From a checkpoint of a small mixture-of-experts model trained on Wikipedia: 32 experts in each of 6 layers.
Below are experts of layer 4 (counted from 0) of a mixture-of-experts language model. Rows are named router (the router's row for the expert), up (a neuron's input weights, with its number) and show model dimensions 528-575. Each number is 128 + 32 x the weight over its row's rms, rounded and kept within 0 to 255. Numbers have three digits each.
After each expert's rows: "comes after" lists some tokens at least twice as common just before its tokens as in all text. This comes from a sample of Wikipedia text that the model never trained on. Tokens count by the router's weight.

# expert 9
router:161147181073162144116090143125117113093133112171166180067111103097134100167137106093134128127141176097084145105149162116175171150151120115077077
up0:158140181136138184052103166121139150072061073126118176062163188137151125156176119151162124151087094147097122136102112107207078097102120124096120
up1:152194159169138174176101120131090112080177118082127149097177147081108118144086073095104110130139144189145095084118115115095114139160128157101174
up2:151076172153099140145126132100114134175153118108144140098141182154117140137094137145143123127136125113101152161106129075173120110156109114125124
up3:132133120072139099098137112074125125190100113154172108169157157112118150170126136127086180132147176112132157144191125120146060111123095109145125
up4:104128165119138123111128116119134112192085063090132062078147203154065084155072157123129171140071143207150108119143150129180132145132156136176160
up5:113167087085113183164159125110139173119130111137102134044113142096118131147083153055115188176085146080088103132112125119143120167123126167098137
up6:143164141082152173113077155131152152095146125125131164123116107132132151176127105078118100122087101128143065100113079103119121090108144167188095
up7:133118098151106119177171118172129159148121152115115109061112098115125087084134121135150158107118100096131151131144159114115105193169092184175120
up8:055069112164105172093149156165135107175134153030078107108162188215134176105161164099127125102130107107128114065179083154118106120168135126114143
up9:130149122062124188050191108168067103142101108144131114167117131105070100219140165089150161121130196140174161044118137150176124146180140076073161
up10:102162181093125147090137105104159170156103168145162131151098162172084167113107119119149112084171114135221162105128091104136081152138142150077078
up11:140153114108140124051123149116149126141091134105138171122136126154116128062132168175145094148156144146122130134144114120113121078151141141120099
up12:103205192108062162090192119112084160160123178101101068121179122111110136143137128134073168105121128109109138136086073118089189124167167099139106
up13:131152206139165142113165111141110174087117136203131178149135173108089147054132106116091078179129149123174077101097138136093111183161164114122172
comes after: ",", "s", ")", "\"", "e", " However"

# expert 25
router:111099188189149114133109138106110121124159123132162123134133147101091182175179125152136085144148167132095140125117046165105062151166108106124089
up0:096117075095139146147163086081064173093177168065140210112118147116117201085157129104156075112157157086093145089125014117111099148141148141119081
up1:201128162172142155087156085110060152126124108113136138081172159153168080110119101089118142147150158192136101092122107176153095123129144117161154
up2:078154096109212166115160098120110114180113162104118189163123164141080190139158144077181112172116123113135142182132101095142086164146035148103197
up3:086148107156157073188139127120109160175185133118166158104113125068129133150103138119144202109108064079143050172127121145070100196141147166141103
up4:136092109176198089112109150137087107098139127108112141169122131102104116150152110108164160159088112147124162081139105118134166200071184083163112
up5:091131134170129084123158198142176156181132128201237106122085155113118075156216108176190146186097115159111178117039124140059100169082172091090134
up6:117203146159156095153143135170120185134166105055115110114169129107163131100079083111094147106069122077141140180132161138153097158113129087166168
up7:130072140117124154160104148104070114145070101111136064115044121143111180159121120144154183154159071224100070091091130192137091182112090140101113
up8:124177110162125075167151164097160183147111118148131145122134079069167164137128171114118142130119168078069117112147086153114170131142110163154099
up9:192172180088142120162147146136133209171084115153121101129118057112128175135123127104133147155105140131142089140095130112122135125100114131091147
up10:142133125185141087132133161178094085107103147108112152153127121153119111116085093124151128100135129162140069136138120144096147125116098084139094
up11:099174156217143142130137080164169135113142127112120154159159160073114082105056161148155073097159079092138109167032167146100162135120110141156129
up12:162185116096135163121151129162105136148123083140139114101120139112050146140177125095168147234159122109138097224090126129140199180124093102105116
up13:100161169160127120129090095170159124097121087182141133146149128120110137128198135136082155118121081115117105089146142127134121118151155120097161
comes after: " (", " |", " \"", " the", "-", ","

# expert 19
router:104125202147171117143111121125092079087180164175162158160108080138189091092100082129115150139101121118115125114130166129173140166147162156120154
up0:094089090145089104101194110172084091127077135088130126096086158173135091106142080144154155139171152084151093167115135195140198095098144169088097
up1:146109147096124116124094123082109147116176122132103134141088128147109187113159111139185133084117162199149140144108125130104091173096131134090139
up2:157139112122160159119120120128119122157150123079194147175147214120115141110182158093115123110164124118185154144142189117042124132146151108168117
up3:190121117122126132102137161177113115108149141098125128182146138109152132124092147123123133111115116084088144126191148078115162149082157133093131
up4:138131136103099115169127152164101088136128179108023086139149135133142107108069072109138061135167132094142148139132164062120154120135162127188128
up5:126127131110137127082071161144091113099146157124169131146118080094104057171179131105151151121110198148100142147066176144122159146153132180118104
up6:151113104087167186125120155155139129151177231081121149121106139149081123143135124088103089158108184062123063180110123093174087161150138191081102
up7:149163113120169114102136115155118113137167145170121141113135176160129134168046160132145144096134089145140111148164176130137150170085150096141180
up8:104149179064168107106116127114130204160199138121179169105083125161139064124178159146134141169182149149156125139104134083116137119095105131126128
up9:062105133169146057151154143122131085083132156158104179157154137110123100147148117141099149112155178174137175104147098105057148128082147058184159
up10:184116147126155161156100135148150110184163155120041090193143120105155083147084177164147109110167108097129148128124100141169146161100106136153161
up11:153155183154130128146117209089168145175133118094090121143129088103176137107134141133154166130091125135122153112102110114129114111175116126104044
up12:122130118160152174189102166090144138106140119126082132163156164099189108162135144150121139174149121162130080148141163088143131139122128082129126
up13:089098153171162144103133138120113122111160109124102193084138087094128088130120125110159155136180124091090184145177164139148138147068156165145165
comes after: " 1", " 0", " 2", " 3", "\n", " 4"

# expert 27
router:167117151129158089132140134161073136146134107148136133079162120069177144150128137104130161142145145133106174089115117201089103151100076171135075
up0:143084095150140142126177212101139129162105165118160141107168160162104131140143105079144153132104122128135156179104067111117138128171107144144044
up1:127172034075121099134109116142132133092082122122069141150160104117176045149148147098114158095125082105161150169140114157156117144149087038189111
up2:103122127094121126113089126099132178145132163200186165120173079101131132178113079111164124087112145126136142168174077160174111085113138157136150
up3:168141123133183141148133151149143160114046072125144151127122135092130171135115133122142138111122145108164110099171111157063074165156160137168113
up4:163099178140145104195082114153066149159200106126128078160225114123094171121165144126133134180165147133121133178137139115141095142128191118101095
up5:091141187136159063123112069121140129193136202115098097167117102070111139167121121048109125146155085092138075138101122188163117118122074131162155
up6:100104170118075074133180157147111141145143161126100180098155106134127125075120108096103114122104131133112179148098149150113079125137154112131069
up7:138117151196151110103141174127155135049126088126135097111195119176165137158114148101121148185149140126150149080115162148079104097044106124172110
up8:146161146091137116090136091118134139164106117124087097126120155174146152119172075166136103187144118155114133132142138084135157113148059144172155
up9:104075158100092133104112123103188152123178119118096068095135110073105182106114114188097105107103153105100165122115076168135115114147124147154183
up10:074120098154091145090126124115154151131102236077140131141125112114153139129162087085098171119098120117110116107099149123118119096181151191127116
up11:142117170144142143093135127141093126113105130101155153169140143145152188067091168152132152137138136143091063107111081159148105147146150184166108
up12:167139178068128136099140131110162137198105102103098098138097176110096182071130132158123198179139122098129085096142183165149104125161152147129143
up13:175112142183173071109147193179146081106058163123102122131156124099090115151138152176078140070155113151162096149175076144111119140074070113127161
comes after: " the", ".", "=", " The", "The", " in"

# expert 4
router:133112168156114082127141113105102158142105147112159198125145137111113150159125114154141117206135130179133078140149145079102096158176105145115117
up0:144147139123161130140102112116139147117157124180072106217135167148070173094129122057147143104146146099134139194081118126092132073127146135127137
up1:107078129145138111097142153118148121117098122164142095088089120126117151150115099170174085108138082095142171131107120107113155149152066178085141
up2:112133164097129133156078126142180144098114143128057099147158146114124136129133134079210149151126157160166115124075156133117130128122100116124110
up3:121134071112140165129079087119181180081103092102135110149160137170159130162142151109116133137126137127110103123096115088159111130105147124114138
up4:125129173106081089122170135110184137111164132101121084081178140136111070115130117161141101079159125198144093090117141171185156073109174127128123
up5:122174102148135141170166145151138111151177121097187091101081118139085133061111162162113103165172187088117161135185134108154152120091118160099132
up6:117112117093195137083163136183111104176131145132116125085104113159129083155173136152143097149103096124074121144143151098111091145162090122179115
up7:055131119118176156092154123139145165152111149154169153133136131087141134132063153092081188124161091202130105098164139135145158139187126168144083
up8:067132145158142134127060123121171073124103121127114134131125110124105099158111095100167148139130137121102177140131146057098094111116136083133130
up9:154111163108135066126130098139128113108098123117091138091067133141133096147093115097089120152152121121077133143146103096111114130105137087148197
up10:180092106145152128205135121132184119143128151140168109108133140129123118073118138077147121100165089149143056138145123077109152114148146114136091
up11:145095098125082089114105149127097097146118136119095109107099117159137118173075170099131167140210136201204150177192141139136107129106151107155129
up12:078148193111110135110116139074172064135138102131146108171189071168119163110162152135095078141119130137133088160138093147137112137155212168144158
up13:098150099149175150185089087130079145106108104124090168123086135125178115147160109073069125163084135102109155108085122128096109097151127123172122
comes after: "'", " of", " and", " with", " the", " a"

# expert 18
router:104153166187146126116098114126082107091167119151139152122129108124149103118146110161184137149109187149147104129154133093135151153160188227161067
up0:130118077128120129133144118136159134119090113159132120109100148145175171152147137079128136134086111108134152108127109160174126124110087108114147
up1:133079064135118090140179122115068136154139164150102100148101098096094118156079081132162105134133145159115154136096147195167175109164155097099085
up2:096189131138098099091063138093147113137189107099162154168113072157104110141134067100106115147128104133121099112118088120100183137176088179113127
up3:077158154153095118164046127109141149149032117092145143082073098157111153138118143145159147118102112078187077100135136175113154115081096124089112
up4:158086095078163060141165159148111121108127091140184098073090090176074097115111125127190139182108110062101190178145139077090076127133151130136104
up5:122112137145141167088067071167161133159152122122134116128132133178118077132117113122112156110180112100047097131118099142087204196140183165098145
up6:167101087094082138121154123128179111130082241094098121175095194172139145117099091118191123174139148183077145180119133098136119202116130167133161
up7:108127123153134163136188067102051150114109129163106133111101082071119142124074176132121118106119173135123117113128077102092150135110076105141144
up8:156108165094105129104156157181149105100116115130161138162078171116112152152191170112133088100127161105059151109161128153116123046138105133130113
up9:128112098173143125170132082106191168150099152089099147130159175190148055114122061116140135153107092120082067113082103134138152124173166093063095
up10:120144141128167129136113096085114130099115116118140117180202106143129096088175099121128065078115166173079148123093144143087119094155134138112131
up11:128064140101067096109120145085084130129117127077113102073130069131189122122082175129138171170163137147184102101106113106127152120128118083090073
up12:167074130179194126163107111137161127166103083188099174127169071086176128195120121137079148157148150156193100096177089083102131148171134132122099
up13:154168122105109176123150188151090153177178106151140186116126150135120152129083081206136133074142103131211103125147039105106118127143181121159077
comes after: " of", ".", " in", "\n\n", " to", " for"

# expert 22
router:135116124096122105159167135146077073133161162116182134129164110078101141118129117080170095157132149161080111148114123109100131142122093116161078
up0:100120121046080136123129172090120128068058126098114099092128155127080132152112135128187069127106107122125112116167134214123121097093116180162131
up1:136101177112099173141114160131181122129099135132144118097053100169135123160170113139189067147114142126112174094147164156111169126122078086154144
up2:126130139166158109080139124150069097176135094149136102109160164157137139121137145131129090172138136137111187133193144158160191172171111087120139
up3:158135101096085183180130144126107163137167077083083134078114130143113108102120121152113173123097086109091181100094074136078141146187131178126147
up4:079113155081233126113082189124100087133159100176163110170118147121116184190140159167190124095112099110124141110119120144091101138178147154109088
up5:151125144098216099142116162087144077128126113142097071063078119093107192143112201148165098145118117087098116154087108171172145129107169118148170
up6:137116131164173140124088123111146140118123110096137102136110117064196149169119097177103103090113179158148160117115174136090168172101133132143074
up7:096168103095058152140082158158135177162109116116072107103123146152158197147105175117064109152115069128162155141144120092097078121139071105194196
up8:094126102103179136132104093147095130104131093162134087176178187123128100135120111139175115100122166121119099090158163112128103156088146108141130
up9:136092146139142181144143152122118066145112126047125145108118111073140101097174148166149139106154133142102111129064081120126113168145108127114147
up10:101092110125097096100146146145128173153159077120133171088175174141184098100189123114145078118105152127120135071165134111097100091067101131130076
up11:117107113093098151128157140152140153104113099141180085153087079134104095135153114126191152037116081156108100108123130104135114159143148117112137
up12:166147109130124098125139088091117090115079173065153141150124152126113131128122117131145125142131063107190112085116147122130120131141161109139110
up13:073079084116154127066103073137091095161107168093140140161138166091134142143111090086160060171093153133163128211108149111112171173104107178153149
comes after: "-", ".", "a", "o", " John", "e"

# expert 10
router:128134149120116136099081117197117083084084152092133141131093131067149142162085149155151134149163100139124121171120141125125090138142139122124108
up0:096146138099144079123161136153185072128146081121127137103177089115109090121101146169151100156055139131136092104100126159162152134162174142160112
up1:180165131146139192118074167154161109150094106144070114092126139134076079174163115092161122161140144071117149177094127153077196138057126148153102
up2:110117102113155111138091150044125160156119161068147097171173075078121154101090142108113194089100107156118205108157049066121182068086074041132135
up3:133136142157138101155187063160099132104106106130197090053132083091134095174170116108079171058139131095174171132120179149138148108124043114111126
up4:098167118137115160169144100127158136122084147130107129094150185126148160126150121113099109141110090082125094175130106155175061114199150169131117
up5:124136111165062126132120128127124102064071193135095072114131194132131171146146159098059108118104127146145147163141122168115083081116095126102160
up6:078136154152088103129146083175095084125105193169169154119119148118105105134088148073144117158120136046104113166143177153187084133147108149167139
up7:171099185088063071152132155147128101098118151118099114133097132154097114161069108141142164138155134133186128082124104105142164130160134065080155
up8:136087106145138154134156135141125164112189145126154111104136131103134111084121144179153187103195110083180136152104178160124196122168107111165135
up9:190134162125094130129142135172147157141122125114148055086081131151108137153158164157104141157112145102141202085154122152115138157105153103152089
up10:131125130129155077131134115149106065092088123119140163153111064103112137174141146203083123160145102084088168178135091135114127086144125119151160
up11:135164106134132119117152161106146141179113148133109089161094170086121100184101138146125143093152148120116147163112100132147086149103141134131073
up12:142117101115124146120144204141083127149189090163087150067139139127088142136169138129107081095117095124107160197094152117136134087151142124118110
up13:117119138148131128218192118094095105181144107131139121129116104123110181170109093090168103126124172110117185090138102100116115114110134107092110
comes after: "\n", "-", "  ", "\n ", " SC", " medal"